{
  "num_hidden_layers": 8,
  "d_expert": 32,
  "normalize_top_k": true,
  "init_std_router": 0.0099,
  "lr_router": 0.00161,
  "vocab_size": 4096,
  "max_grad_norm": 1.0,
  "max_steps": 11210,
  "dataset": "wikipedia_en"
}
Below are experts of layer 2 (counted from 0) of a mixture-of-experts language model. Rows are named router (the router's row for the expert), down (a neuron's output weights, with its number) and show model dimensions 0-79. Each number is 128 + 24 x the weight over its row's rms, rounded and kept within 0 to 255. Numbers have three digits each.
After each expert's rows: "comes before" lists some tokens at least twice as common just after its tokens as in all text. This comes from a sample of Wikipedia text that the model never trained on. Tokens count by the router's weight.

# expert 4
router:143137145182147129152101137107137158115138168155133134104106122131162113102102135128094066125179167088107122121117105127136127145113159108106109106112123096117154107128091142111088151142152132119091122169176071120137132119159090166144102133
down0:130084139148112086132118116130135086146106088130115130104113116105147118084130076157130130095112153132101110136140113148119141154132113126115156093162139136164144133114111129144101138185168164109105115150132101089097138150154086134108130135
down1:150093119119156110101144118092112045102135165123105125143097130166106146053107119123150135146134126163096130113093102124098119098116156112125136113135125109192127150136122121130128128138128121145118113134106090126104110128119140120112178148
down2:098093140087160101181146130118118159157087145099135130098165134150113141119093113181157157108106144104124098157131127078137113117151085130126145186161164121099105110121121137121098150144134147148161099165099142147158151083136147159141135138
down3:055115116173090142149153119118147103141103080107141133112136114132170110059110125158140132124136124149140135110165157150140137135131146151164132198166175111122107177107074090104131120142119098093128126091112107122126154131159111128124147150
down4:117140117080146117092133158110126128114110085152152135136141126151127160107136105113131139126192102122123132123100117167067169113138132117138142115136115123159080160096168119126107096116085113155159166122137102095114126142114171108130120127
down5:136135065099095127139125108146142115108115120127120121089141136196128105106113120133130091125105133117155145133101119144144149134155089120102127086150157117136112131098128119154135168081104119140117116124090138152168129138128101143113121115
down6:130109157134169133118115147126119170105127171153115148066140093159119154104106074150131116139154143127164105181124112077140119099112123096091123164133065111110123114099124080083108117144090116121170147135147161130127144140097090110151112149
down7:114128111151162136113099098107094098152141131093109143123115137101111094139123106128144134117136154145179110182117110122094113105148160127139120144115163097098120117067113150137135086174151085137126124118166147124116098136096126161114095109
down8:137189119113103089123123110126098144130107120169117130115149132166133134171136102155094143124101195130088128187175113117111141139149136140169124127098088124138136100157134127155109149129109132126135094188150129120148097132124110113119120131
down9:125153131115130137113126147129133130118140120115159148124106139145063104151143112165098128102116107103128120156137142116150106129111104115062106120120074180135153113136155133133109122091186127124115070149116141095122120152096062116107104107
down10:131106137136130130155138097118168106131122148156144091121133154125129083155146135149157129148109120193106161120121125115095109146121120132123122136124160095144132118116117155097143148143141083135087094120107142166090136145159111137157135084
down11:151099124129117132122105163154147127105139147080162152136146119091132111131120193109113163078147175127124136099092152159150088121172121155150155154145109154170117179127148134114136154101124140141127128073124145101144119136138126130114154115
comes before: "0", "1", "2", "3", "5", "4"

# expert 60
router:107125095112121127103096080097105176138135158152142159161176158110156126110095139128182141132114121102119115115170118099181106139138104132103104111085145135121127099118121125118092120092098155077105132145144111087154138152099142134140083155
down0:117166105107122135113124103110160162149091097111126130098153114121139092143139129119165146116169168127091104144177134133078140151141144140093137157141160142159092111130103114144178151146112109147146176134172118113117105150108147108103141112
down1:160114145160176116158144147137128161147154146125136143119085140130109107103107141108156110144091103070164153168092121156163138132113105187143107115173113128100145141147138147110132133119114149107108086112095140129091142076151119146179123127
down2:127101118150160109143161156126181101124074135123170130131140115137106135101115147100111126122120110194136125118115107161115119096130118147125123096157127125137138123101135132098142092129155164159088136129134090200141100140111109100126190141
down3:117086116125147090130124126124140127091086124131116127090129142179137126142116086139145119157186130093113136136126100166135144097095122145153134139123124083149141104136097153144101121116149101099154127170156089074128128108130129129150083107
down4:106126145150133141140119118140183132122121145130118097125139127148097094125100112108118144120114132126142133176116152171144133119132093120126120085132105109178178173098132108107170117100174154146107147169116124121157131118124125092108152136
down5:118160119090098122130163135148128133156100106141118147080158149127103136118138134158129164153161138097147135132125079122107162123134134157128110159150072157099121162123115088195156137127118106107168121136130143109098137095162138125130105139
down6:072136151114112132111154108129084131088164105136131100110140122112149155117105084127096125138109118118156154072134134116185131099140122136106118123176083152115165136112154154147102113157132154127157109135165162112137098086146146151136175154
down7:132145139122092165115115183182142103137137138144160128116165153098130160119125125121131103113151165112139138132149161110142079112112129159198129116086155111107134133098122148158146129120102141123130144138118146107151147146117124129161132134
down8:131091113141157145130129122107140125103141132150130112145092103135087142099148106133099138103082134158134097136083126143099125133117124108144136079140116109142124115113154177092144092128175138138098123111090105158123135138110109092097140098
down9:127152123131109117111133174170134093144103149103111163131128097120103132126135171104126115113179108106134108086100123111116143129131164150095128129151119141098134139130103094125147089166148169105135108120174102125090116062146135146175142173
down10:137086121107103105141167154117140151163091110125153093085092119117129146100117170158109088162119146179136136086124090135102093173101120151073141109146171152140094119089165116126108144110154147160135127096107157142124110084118151121143116098
down11:103112087132138139076137128143136130119064116134101122110117119126090114135174174156122173125146133132131102117146126091115158128122124171137133100126083138086109119126116089137146122140123124133127089107147165105129129100157098147161166131
comes before: ",", ".", " |", "–", ":", "th"

# expert 121
router:136105111134134149167135109125170151134164153122104142100108143100156171136091145134176107114158159169142108128117118167121110091094176180139109137165112143113160098155095133120135144120122118138117116163134137121125130144099135140107110114
down0:174134147155109141102096170137133166154112138178128141126107098131084109112123122159145106154128136083146156174146151143116105088114144143114112107100141165122094138139175131084097158104110128097153141096097124131140120110121163148153157159
down1:139139160121123157095101117123138134112102218127141117133155127139155158166103125126162130077130106149113095113125116101160114131090139102109130121131130111146158122136127070147136155118154153137109111184146140122127124146128112136097113148
down2:120139077149145123120143106146113128131126125167149167089094158148136133113129133106101146135114119129148084145102138106143108133131136095133145107122150102079091079137096096140122104136098121158165123122143098142129101129148134134159145122
down3:106139156133139085165167151098100111148116143089116106133118130182113111144091127101083130132163139129155117088107143120146105103170129108104148151130131119112135101147147110120067146113136123158140142142146134155133147174133167113102097134
down4:106120144154171120121134154130124081094115098150150122107106124151145117130126131114122095117130108105147160163080118161081100145159118165118155096122151135118166132164147066116128131134127118173136136154130157138150086115153120140135120121
down5:151092106117122130134134135111124128137146133138094127124121123103150133099178130166151119130108103110158148126157122122114084135102123110180146120136131136107133180131090134142103086104132164106114160096072140172142135165150107104131132119
down6:104136089115126091105143114099135113152118112112172146121124131128134119131124095140092148124158083112177159135128108144128177127171139089124054091096132142153174129083132110099124125133138118103139136109121128116128124098129144092177135126
down7:099178165103084111164134120166106118132117078141142125162135100174148137140103152116162181118104137099130132162117089076141145112130156134127152129132096147139134147133150120098124100116092150162128109166116119145184146111122107154111137094
down8:188140157130106109107110123149127105154121069122058100144136124138136163116136143151154106153161150142162165123115141137128094077146160140129146176138131163105144127140082105110157136136124137109150117140124126133123102123151119118139158158
down9:144160076143146117130156139144129123098134111106107143074089158129128122071159159129136168152128147136122142120141103183162110117085117137119128134129101148088132109142102120111156117155113122127157146143142121070178125145112120132147131160
down10:121155104105122112097153149115135151182133110148089103077133092139172140121134148131164140145152097128106137125133119103138149110107177138168115156107121087131132112155111145111105109146125153117142158143131180111145131066098122146143088145
down11:122101085138154154159163133108127136136143080139136127092151111129125072110141141116077127126109153104100144134114122125115118105118098151129135130082100130106099126114165158158080094117133111120155166106110084139096123155101139182112127076
comes before: " in", ",", " of", " to", "ed", " at"

# expert 0
router:158089099159102145147112075107101106112100098138134109181162177132104132113095089119082089166107150129142117125148114087189132151141123169114149103132138154151111138109110070122167098121130147123144168176137119152115114125153126118139120145
down1:100085121142141090108131124159134107122149124119130170118109132165143148136117137106124090091132103090112142104069119111139115128124154141149122086120128129084129079168130122107124140147123119130125138188132123123118122135144108083120146110
down2:110152130114141130098136080113100121121148119169104101136113135151194139133120146146089138150164110099158155154151098164144165122103168145077114106140075140117117135213120140123101133088096146159161117112128118135114147159119094129109156097
down3:118109133150148141080151131123113111101137108114126108070129155106093100146139088146108145071097138099111141092136111133132069123139072137125146120116156121131169129146084166155091132154106145127097148135093109109140104177152126141134139112
down4:103146141159143091136086180142136131127107139103095081090105120162142082110125145130122101110134108141151133145136126129117135094119113133112130123121164114158094134130105127098063111091128128130156141134107118101123146144130119188189133097
down5:113129156113132148131140170145126121115139109088183113085134129080142115138141129150148090175137167143123186144143138133099109132121102180161140118106119111108153137165118155152139144138126128084102107081103094101116127171101173174158113106
down6:127130125092127114118150128112147139131125123086122111157119139124168137132088136129084130091116123116107098111104128119101148130113126094174104107101180146134139160117119129133139144108123131173066127124154148181162144119112080149154110163
down7:148172122180130111109157103166132139117143111149143141131128126168122182161126087105158117138134134111102140117132116147137137114102122090095168104114120167109071150121102101118179092149087125136084127125107124155141086112140090095160104129
down8:157149109130141129159134082125129161129111137118151210127121133112131161155095143149153142125130122134096150158089163113136142094124119139132134124090172151151111124122093131115116146121135124133119152107106162168096097115131125104108118135
down9:146085124119176157089138107111127129103141096151096119142141131126155185143129092137100081122129141106119095130093155098132144195153155122134140109130083158171131088141151103133118154138122113157162143132126161129126120138138097128111077152
down10:119096120088120145104084104103072109136136125112152169126154120128144134072124096129124161175106097139079141147116150116166085153134140169148143099166108095155154102092138138130141129152146172087125135150136146122119130111151151158117156110
down11:154097113126143143157117140157106148108118131146095131141135158110109102115124144146144137181127120132188124099126170097140152133098133135135133104171091082139134171127139148082179140137133126102154144151098064134087133128137159109126079167
down12:128153130193131129143141138139132133122103154116182106100157142100104119121130140147176123156107135137149109122140145156148079175115125134136116153160151064101123160163116141154128103173144157100135093096105113109078126139122166155133189128
comes before: ",", " (", "\n", "a", "en", "i"

# expert 70
router:116093083094140128105131143117133120167158137117075132131145130167159147119098166110101116136128144077134092089124104177146174121120139131114114147073128149147127106116161127172124101144125113104139132110150149112152151152094146136137110127
down0:114156138107137130134122124107145126142124131137117108122163122122124100143121121129120161101117117153104116154095111170080141075159162094130131072149120142166154137101177123150130112136171147151152139145172117122136168139101166157128169101
down1:101052122116172106167129119158136113152150099137112096098144129082141095106129132160129140138139153178117161131086099123127111125137183113142130139177175122113105123142119136096130077094143150114145132138142104154140102147099123116134094125
down2:105160123133151105168176111131126137115102156146132118168196117121129080151106163132150104156137109147124088166142135152126140128144154088139149125049126143114123114132132147153123158129138111138116134084080135163095133115154149119088157091
down3:138104084126144122100141118094164125117134122142102142147145163144101138111139107091127139144141116166095111112096157103143154116120128101159136190070169109109172127119078130132118127127142086133105117123124141128153145160122110076133097140
down4:082133107113154157100118172108123145110136145089163194075126071106149141152098166174141118117094151090131105154123103134102139156152078152159127148117142134114138130123129143143166123132141115171173092146098132140130103149094153154133164123
down5:120145122121109138137111151093115132135135108085127158106127109070129102111111128113161106159122166108137142110109112109190124094144126133147110100117146169148105150104142098137138146155140091109095103124159152104109099131134130167154117166
down6:147121098116078108100128107110139137155107115132084172136087125166093118114143161142124133127122125132134165108121168135125109150122129113091126117107137103123191122147101111135167141169106145128100077125136096136120131101125127121140147167
down7:152149119122130146115130093132124158120103111114147144133136132129130172114138142119122157129113097148149183091120154122163141134116131112196153142165162116103127107108121106137110158131118139140120109128121120108133121126102141102145100159
down8:147142110108076074162126125121152148160138132121106137108128121096089118086128124142127111181092127121122159154105112134087120129104121140114107157145144123140130123145124159135100096126111089092108146141178144166156175141111127127140140126
down9:128172143170100155119133107122100153152156105126150130112118128124173099109128154111112119153132070081147169115148114123143137135112102126132088125095122096139082128121163111164122115125077151128115157145148105121124089143133137127120134114
down10:129106142091137105136149119135158141159113140061145149169145113132182164094153131139129126108105158155128110153093132162163119124118114139128135136142158129155164149099107091125114172160151145129153125084166163148138176117139140100178141149
down11:107136099145132173154133119081131115075124146161170091141150144138136054106134110145096102098141103135079125141098146103144097157133140130144140105134097181086086143133123099128121098124176144167143133078178119131097136072155101112093145119
comes before: ":", " |", ".", "–", ")\n", " /"

# expert 82
router:126157128129141092156153138106164115091116071162129135145115148088157126125131120144163134118119119182141142112135152169130126131092157134161136116138147128124147129129116143091126115128153152101107135146124113132103153195126134127113137142
down0:106118103083124140132110144129184084174128138092138083134139102134109120114123126119147170119119146113136162163165107140093140113138077159139132102103127139123150185147119126126126155109133087135143146145141112088159141185114123144151122106
down1:115117136143145151140148125123148165128132104117121131117119144134147099139128177161134122092167105101126125124097097114132140130095118103160164126141111144112149125138155135170144079112136142105098117139101157152093102100105137127150097075
down2:117134114162140100153110127129114152169123149098077140122095127109163114135133094128130118079119186122130145096169106111167104120085098155157124108086133094150112187120110136127138108140114136071092157120147146073118108107118149170147123141
down3:095135162149130076124135097187135103131082159149088135135169101114072129135127134114087149075152145116134140175095113131105132108133129132096148121172166076140118146142137092146096112142135087103135117133090123131080120129114109140170116142
down4:127127099119110135104122109155119129148133106141150146158118123096109154115109120164122167123134138102103144095152149131132124085133106108173146131157129068140159095127157086152123147147182149080103066128101099097106142102140140143150135178
down5:114149130151114108129190144163160114121152121070089133127103165154064151140098139121126066136132116110130101110111153085166150159117125115100135078127117096103129152152094145133165117155150130153142121119098115173103128160167114147092147071
down6:134179099102137148129145142129169099158099097181088085143048174148153151125105110116144133106123139104119089122109116108129151150157159158128142165145128099148117108129152096105157126163134157148158091147148132102160134120111143133138147130
down7:104074082129092133160125143103147122122150133188104114078124116129142145120105109154159104130094125159126119100095074133103140139111159149109161083141141146142118120127167147121122108164108124108157153150155155139130110099137156158156116086
down8:143104126128174129120161158148145156148097097120134115105132118128122115108178177139099094111111106154131128086149129136141135118098103160122164132135092136160128101151106117133107149142112125153130121149171154081115144186131134180118097101
down9:166157097152115143144127115144152125120111116129120132145152085146133131117152126100132156104138161153119123130135099156089111123133095155111121147114122137118134121098123128133140071110128120125114129151102186147088135155145131115126117095
down10:124102129146105154174111166173094153107121092146136127114119113145098082138089103120067111129161136084113171125134082143120127111161122112102131122125147130133143142146159177111128136147153110126134088066119129141117137123109138140090138112
down11:144140128115168114091135180108108107159129153137168139119145107138158122126110150128062095101161111158113154128169100110125142106136103127096119124110094110089141129128164161100121114086137107155133062173132132120157104089126125111158107108
comes before: "ing", "s", "ed", "er", "les", "al"

# expert 221
router:134145115101146106101115120112096101125085155101116173168157098110154151150118133116099100106124141094103111074155106146155127113151110102122153131097168132095136096141135169129094103127110163075117137159144155112102181117180101145158096164
down0:124136127066130111126144112113112144137106124124170149077133111111115085128148111144154123099127154146119136132130136084128140115167072164132179127144115147142128127144169125138142118131100153139147123129146102109099105133153109099158121151
down1:131125118121094119110092159139160097169145131129088146118137112148125092125136132149150144085105094112137132170111096157146114159128158127119077098109139196100111136119133089139131106154166129102161117111155154150118096118163149151115116180
down2:139139115097136148156133151120129128123133089071139168062116129085138157109080110151145110087151132158129126118129131168122144156084094130103103105147139100101175126080099104109156099134158111136096087110122119140121130099123122115124164115
down3:142152122144161142141104068133149123136134154139127099138128123146106080148162159141097108130137109109115120112154158141101073100130123126147156105108136154113144133124139112121112133127088092117124151134143104156137120168177146102113103106
down4:107124097164093160076116200131129108107076138103152130173101120089126168178117125090090127132109108109146174140120100158131062132107135116120146114149123120122126109146123142151123106100119110103147163117133118125156132178114165125096121141
down5:130127155105143121142110099096118167121157103096089125099111169130137125115102135141140179165127167142122119092093109147149126141144133100126087097148127126132139091130122111102170129118131150140088083097118089156118135078125147164124123094
down6:146122147136176108095150173132105141133144140093154130134103117141102076125092094124209129114116151130154117139116127160128150131125164094100115146115125092146104115113125094122163132094155112183127097107110127149142146115109095143145098164
down7:123128157150093111122130089147170125141084144141149120151147118099155092169129143086133106136104070092128119101094153144169134141188137124113151101129142126148066124122138168152115121130144129109164120111134158131140150175171166165134117159
down8:110144096061116130138166106133133105087104148100097104148101140132116115171143138108113120123132132134117119103119122095108113145135166154125093126143102150141127086089106109130099094082138137170104119129126131137111132157141156100108138139
down9:173106170145117122125105141138134103147114179138135095159130128122106098117136173141120111091134159082143120136103170167104109142144142094122140108081144172133112142132141108114087118143142122106139137118126167154160137153132171101142086192
down10:109171149141148144084095168159155112097156122151109109133123147118107111148100132141144137130152138152158110136127077136074079135140116107134145142156088135164112128122097098088145077128134101102144132090158133142120140145158167124068143163
down11:141139153163122122085104131126147134089144127143122121121136139107117134107133153127148088105079104112149102161078077098138131149114136107122139101087117092147138112124106117138125166144161143137133124089118118135121136099131143124127129164
comes before: "1", " |\n", " |", "0", "2", "3"

# expert 251
router:082123098141128097146106122107142165164168167109082111106132132150134168103143141099130152129111162107167100145127108145136105119156117135177094101151102103157091110114083107082141165077152116127141117126126159142133149138115139120133162100
down0:152100118173134175094129132117133107130116133099085183147146143099081090130113116134156168113128139138091087126143133145121145113113120164126172095131113130155106124137069080080109135132113166095130161104072095116142164180131171139144148118
down1:177126136136109136115160135112145142139133146138093088143116145135135119107162109142125118147114137139141103143114159154078110148118111143140080105168164159102148094098137153114129109132140098116118147156145178098157138131123071096124134122
down2:096144126124098128159107104127083129140144117144123159112133125048155126136111150108134178142164151142122093135133179116147120148098134139140169139090078136138123146134139151098133120125107141153108095122161137136140128129131134194139145152
down3:133142116155072126153090145099113141162142112187164110142148111113161154112125145145103143139103149119139170129142119119146118084086155131139098151086136098174143167169131168189100124156115138131156126181123164116142153109122120141111107125
down4:114147137127147103124103120147137083103098116117133134126110114123128117118070122132145127130134154174107135146129118138142096114135100180127137113108096096150163154149101149098107129145123116103124100138140077160124144122119170100094153117
down5:112156117080139163097146104100130151123108161096094132132179164124092152122159146118109086115138136109109094141114161118145114150105092098132122127122136157106133078112158167155113142109133057098124127128112129124160156137122129149150111138
down6:129107140115163137134123109177154116120126105114186123122145128092146138153123139112131098113143152164126194183099150137120121113124105125117106163130125124075113155079122108148174134093125121145108153065167138123118136131133127123088120108
down7:084146121139162126159100136069086122129109181112170079155163126137149149142123160102156137112136123134151151138154112139146112103122128123118141156139134112130100128124139102143143146138136097110141146121156186139155135107080145128127185131
down8:143107067132139113152112088135112117078115142153114127110135121151145121121101105121093121168114103115122084115132153199123102107146117157136153150080129124116129129132143097122124131094115100099163144114136145146135105158128122142076182136
down9:122110131121129088136114115097132150138112123107111153098109098087145144162150127152143079146150089108129179140091117120137107119110120119119106139166141149072091108139141132118143145130118083114115178210133107123124164111108116140123154134
down10:140083113135133116158107117151119141145099139102110126090141118073112148114132103127158108126134114120106110125148198153110125115126112146135113082113133156074134132116147069103072128115099164137160161170098138133112142146122117149117151137
down11:149134094130147153093099109132153122129148141105128143179109108113162132110123127103129126105115125138136123143116124171149108104130185131159146152149104078094119187114100170160154118141142092110088107109130134126132163105106111125159116133
comes before: " and", " the", " he", " which", " but", " including"

# expert 7
router:114138151130161153075153176076140148122128139104129151133117108095117076148164122106106096140122137137132139129086131129159124086144145130108128096108105073103143139107136141124135159179106087109158099119121145079127113095129136124166120127
down0:126145106181160108126139156101161111147125184091133113116091140106099127110131102107136108107092148138130131178135149157128118107119101170130095150106149131176155130139099108147152169071149127114111125122142111124136126087103088100142105099
down1:089098123097143112129126124107141098115097131132154158194129128143121141092114113114155062125139102126158129121110122113164149130112113150093119128165179087085073140147110123148054114130096123113103135163118093118130133104114137106117129112
down2:093168097129133103119092164125198131090158193183134117126138137165105096122143117142144129158115132134065144128116109096155149162142130154152100122160104153122109111128127147096110099130130116127155118151147166150146140153076134127134131151
down3:128120147102088131132091117123151144112142108112115169086160141138146138104162107119107103162138127131090152072125122191176169140179146122141103140177142116110102132155102147157117138120129130122126124114125115129147089136135124110168122138
down4:097116127110117134148145188126127078116115122136151104150092120105106057136132157136142144149190107158171133148126148102102139103143125113135130131091134139127137157076171116128097097120122166122143129143186124095155124181095168108106175142
down5:140147106149156084131148159120122160152124142099185152152147107131128163146141117198143159086110139095090123127120176162105129069147130112167090106107144126114166157112098143131128113162125113109152138127107101120179127153110129088130113126
down6:095117103128179120110191163133148133125113094132177145149098113081124114132138102159121136116158101176114137102097120122141136092155128176140148103110115131119115128132145114067101091147094179120141117143128134114142118159100148121129172157
down7:148123151076134128150117128106121085134153176091138145145164088148158154131100141133137079098143111146112087128143128175130162118084105121126100120125142090139145115149124140128069162138115100161096109117154124165123152068097102144112105182
down8:105170130101140077114139138190136151139100072125082129135157083132144156127117161140147159085114114148153139076114091125129160129152117132134099128117139155140121139150178156175117166112100152153139166127126152144123130135073087104170141210
down9:101124121102132180171103134112127107125156174104106074115128146109115135102110091114146053116148124121135130131174132118107116141141082141113121141151139173153125099107127119087102121093108128141118169132135078126167124123137130165154102106
down10:143114108171081112119138126157104097095143080161140137116111115126116125095117124142107161179135154103171138109123139098127111181140144148143131156172130168147118150098114121119198092115106155124118155127064152105122126184125125116091158100
down11:133106100111091160150163073150125164148116149128114140102119115147107133116134142128156123146118085155164172148139160118140113128146105143157169128145119144130107138127148136112157113118114136133109145158121118092131134111134103115155158133
comes before: "201", "200", "1", " |", "2", "202"

# expert 115
router:135114078118137143118131176132133134149133112131121163100134130148142169177132108127153144123115140189122124145106098131161152094107091148149118167169154143138147113136114097111158151094105130165137144125118123151110161128120137152130140084
down0:110132141180120102107112156151140114144101157162142119133121145155121127172152100123140118143121117120108091140128144139087124118153086121114102171156125169120099105086097140145124118148147115138134143139100140137080129113115113134069161119
down1:137158144081150146129145150122121123129137110173171098132074111120163156115121127149109120146094135144139138138082118087116104107144136118117043169135122113117157103089120132190147116090127109114130124131142144123176104098130103149131133126
down2:116111135125092144150137125136169130165159137084138158140104152054125094153119159134170145064147122144112116165111116140123127116123149163110151071114149082111128163130056138089119096135133130109113093101110119132116138151141154139125162119
down3:117093133157116152122089122109104120112121126110158108158106134109073114129149139172107118138090122137096129109103131174121098126122131090075128119096106157121149110127130162143113141124103098118105116155121129126128101124157097119135094108
down4:125119124113130138112136150102116130160141113092110152155132146106117141127114117166120146142124086096088163132089122124181105103156148136115154150188164132125141114100144132103127088126144153137137147143140138128125096127147128126169111076
down5:114130124152130117146140132147104154113090138116110138113120109104129145089141133148131135133128170080155143140154095108116143131087134136128116110174126095073124160173142118110128161089121119092105119107156136162093118119093140156118110111
down6:138114130096107092123169145122160100146072118186135132133143149124138123147105097156161122182152130193125168157099150158126124140123168113106119175127137123130132114094116158174106109127141117109089130123159116148141155117139124161115112121
down7:140111137144098134122120161131124144114121125135058117140167161151160153102124112145114131121160146091156108114163112105121126117126071145127095121113125120139126117170153131087103109130140133139228113136104167119091136152114151102114142114
down8:104109111174139160111082129150116153080164164119127160125123172148138106130121142132121112084129127102126163133144123099119129109138136104127157101147150094135153158139083153136123140110138135137153112145112130077120163080143135149127103133
down9:130115139146151085123150122138124162187123140154150120167146139161092124143106141129117136144158133154076152118105117161107119151166128082117120109035126123142143134153153112148161148113149110169141141102152134118120136127095105102134118107
down10:085139121151144138140108148124134124127140115125114110130141135082103120150125172125087140114134111143114157152134127110157154089128154133118096129090156140095167110087163143169154120125133155105086119114126125142180104149128122109170108120
down11:099131103110117135099139128134106165083099134151078164164134156155134107106137128073134121125133159112095116143130117138134133098121143105173133079174072109145104145130098157094075164104104126127162135103109117124119140109111091150129115139
comes before: " and", " but", " the", " which", " he", " with"

# expert 87
router:166156173142132176097105135122126145156120141097149140123131110132140111146101100129115091096128132114115178192137140169143151107123087091126138123106150084102169115123146137095129137158097107102095121147130105123114148092161115151155095118
down0:157089115141176130154173136137106168141107125123093098140157157136131192100111110125169204126170127159103099122113096124123155116115087131142124104144106138119170151123124134100139172116116144146122100140104114137177129111118145144157135137
down1:127092136166161104118144115157117138134069134158106161178149133099120139149117094110122188108186117153121094112145151112176148077125117109085141133118104158087122071123164116146131092083122127109123129157114123113139109153122133120146144129
down2:139131123157124127119156150142134113156098137149136157126124094188131118098103147150138157158149109153078112156112087126131160110128133068152131105165118113124139134158136129123108140139091082105110142133129127100165135133103145171118120132
down3:141142152121167127138129130180071104124123135140126119161164149102103144156117109171136096121120122167125128066095125124168157132143136133128125158119119098109108122056129176146109092139132132104109127118128160142090100124096097148140156159
down4:162145180152140139120151121148137136120109148075127116161110143131163164105133119121156137162124142152113133130113126122122124122123131129135133145163116135125145122112114154117121151129133145120144111124106170154116107157128117135067199112
down5:141082134095142134142125135110112091149117151105112125152135142174169146089147131145194092120141152127117122107113099180154158138122132088102143135136151117113080109128131114079145139123108121135109092097121122178149148091124121178127111151
down6:099182149098147152118129155162128166151127130135084148151158101110085126157099122120185100083137150082142087107136082129121115151120101137161104103094144107089175117103133117117142128118148153169125132108153117120149173149112154128136096168
down7:126128096118149123206164139115142136142124119156159158111128115138129155116120112158151159130098103152133151111132161084154127129174145143133095152190210110145129118116121134125151124131109130104128140143124108132139135113158087141129103085
down8:128138178095099136136151106122198107131123139076171151142117115139132120125135169194110108149132119142121134158093123139137169136098169122129104116143142154082116160135149149155171118122134136120117111097104150162116134119119120179149123174
down9:137143127107120167121097118164175131155130164107130144129113095093154156133102109146139103083109127076133107115180087156142148122137101110133129095129180103115126130126155160190101166110160112117119110134162100118127120117151121139176091152
down10:119128181121110133162145112130121136111139153109063143145124160142121167148109138090091138124136157107144129088119127126117094117124187102152167131163084147095138095132197152139143092093126126144129096117097136130112132158109138113120122118
down11:132100101139133140161106149126119095134127116127165141112108123136158091095135094121124123078090145129143156144097178148129116145127130151106123110123170078150094121152135142084090090154130122153159167124133112128136129102129095091098088138
comes before: "0", "1", "2", "6", "3", "4"

# expert 247
router:137160146104114145150123104106115163148153175167134140156153107187147132127119164118133131105143129088098115183109129084155112143127182107160123117098127130161095101163145097166167122103100133141120126143167093121143070141108136136133111154
down0:152119133152136099097143119127131097104147096083116105174084135137117139070071107115128171131120131114085113177138134172133116130154121128127115127146104154143138104147127159099104095136124150164126110144109124130092115146110092138121118123
down1:073132105126128173118173125152153099131133148167114120133091117140059095149126109095113146069107148121115134111132145130115095145117148126149119071156108166126096139147162127155151125138157165130131128148150120109161119157112134141124144156
down2:153127138130126112138063119135136135138120078153136190118132161140128156147192128151117100100089128139122135131109152110071109105127150132114126134112115101123119119145113087109162137113120095114130141132147147131086188058121145088130119128
down3:113136129110134162157092156115113159146110170121121140109149158121161131167142135129130094130110122119126120116130174102139139100129118107112136138107167167138182115104142111192150176097143087075150148116121177116134148147134159116115119113
down4:188093089149117109079133146143161134116164115170121128149107128111131075079100104146104135118091123104145136173139101176148163116131132098142116118108112167153150106152118128135097103119125136144116125168112118136129180085094124114107110125
down5:111149120101122130153117104138118064128125076104090125148131098149166154098121135144078112124167116146117121136088139133104144137136097163092145136142155137128139162079091131109132137123092055124125158158154170168119105189174148107139117125
down6:094137107125127126107121108122099140137136207166106125138123168143112111165121126063115104136151127104120073151116131110108110115156155109152129122095162148138114130155121125168105151094144115147111106167168119101119090164121092120128115114
down7:114099080117167156103144088129157107094126086112094102131137107159119115156140143088110157119146128132110125148145174129133108116108099167090150127134113121123172129117120165129128101141098111169144183145133128090113132154133114136108115168
down8:115139114148143140152139119125123112077129092079104125126120189149100141104135157129118177099120111119097131104147158147111104142102070156116123086179121130152145122142127163093179150117121173142127102109113078138133106131115126158126111173
down9:162141165138161142116148112113145125111135083044105104167138106100137178099117132128144162132133138138116160132153117161150114152100083172137125116141135107135174125129139130047140105157103118152114116095089140139095137131140110139138133144
down10:084131115116092161136143117160101130125147164128107109115107157110107148153136159066128095131150095127111116153147147123129111164121147092140153122162142121123131144142149171125137160126135106145105129128136096103116088165146124100146162149
down11:077147159094111141144140107136128085101137128109121123145120132127080110117149135063150133130158124085141078087146131094120107155141144142148152088112159150095118122160157132084132113121150137138127108135143136147091108187143094139135110158
comes before: " ", "0", "6", "4", "3", "5"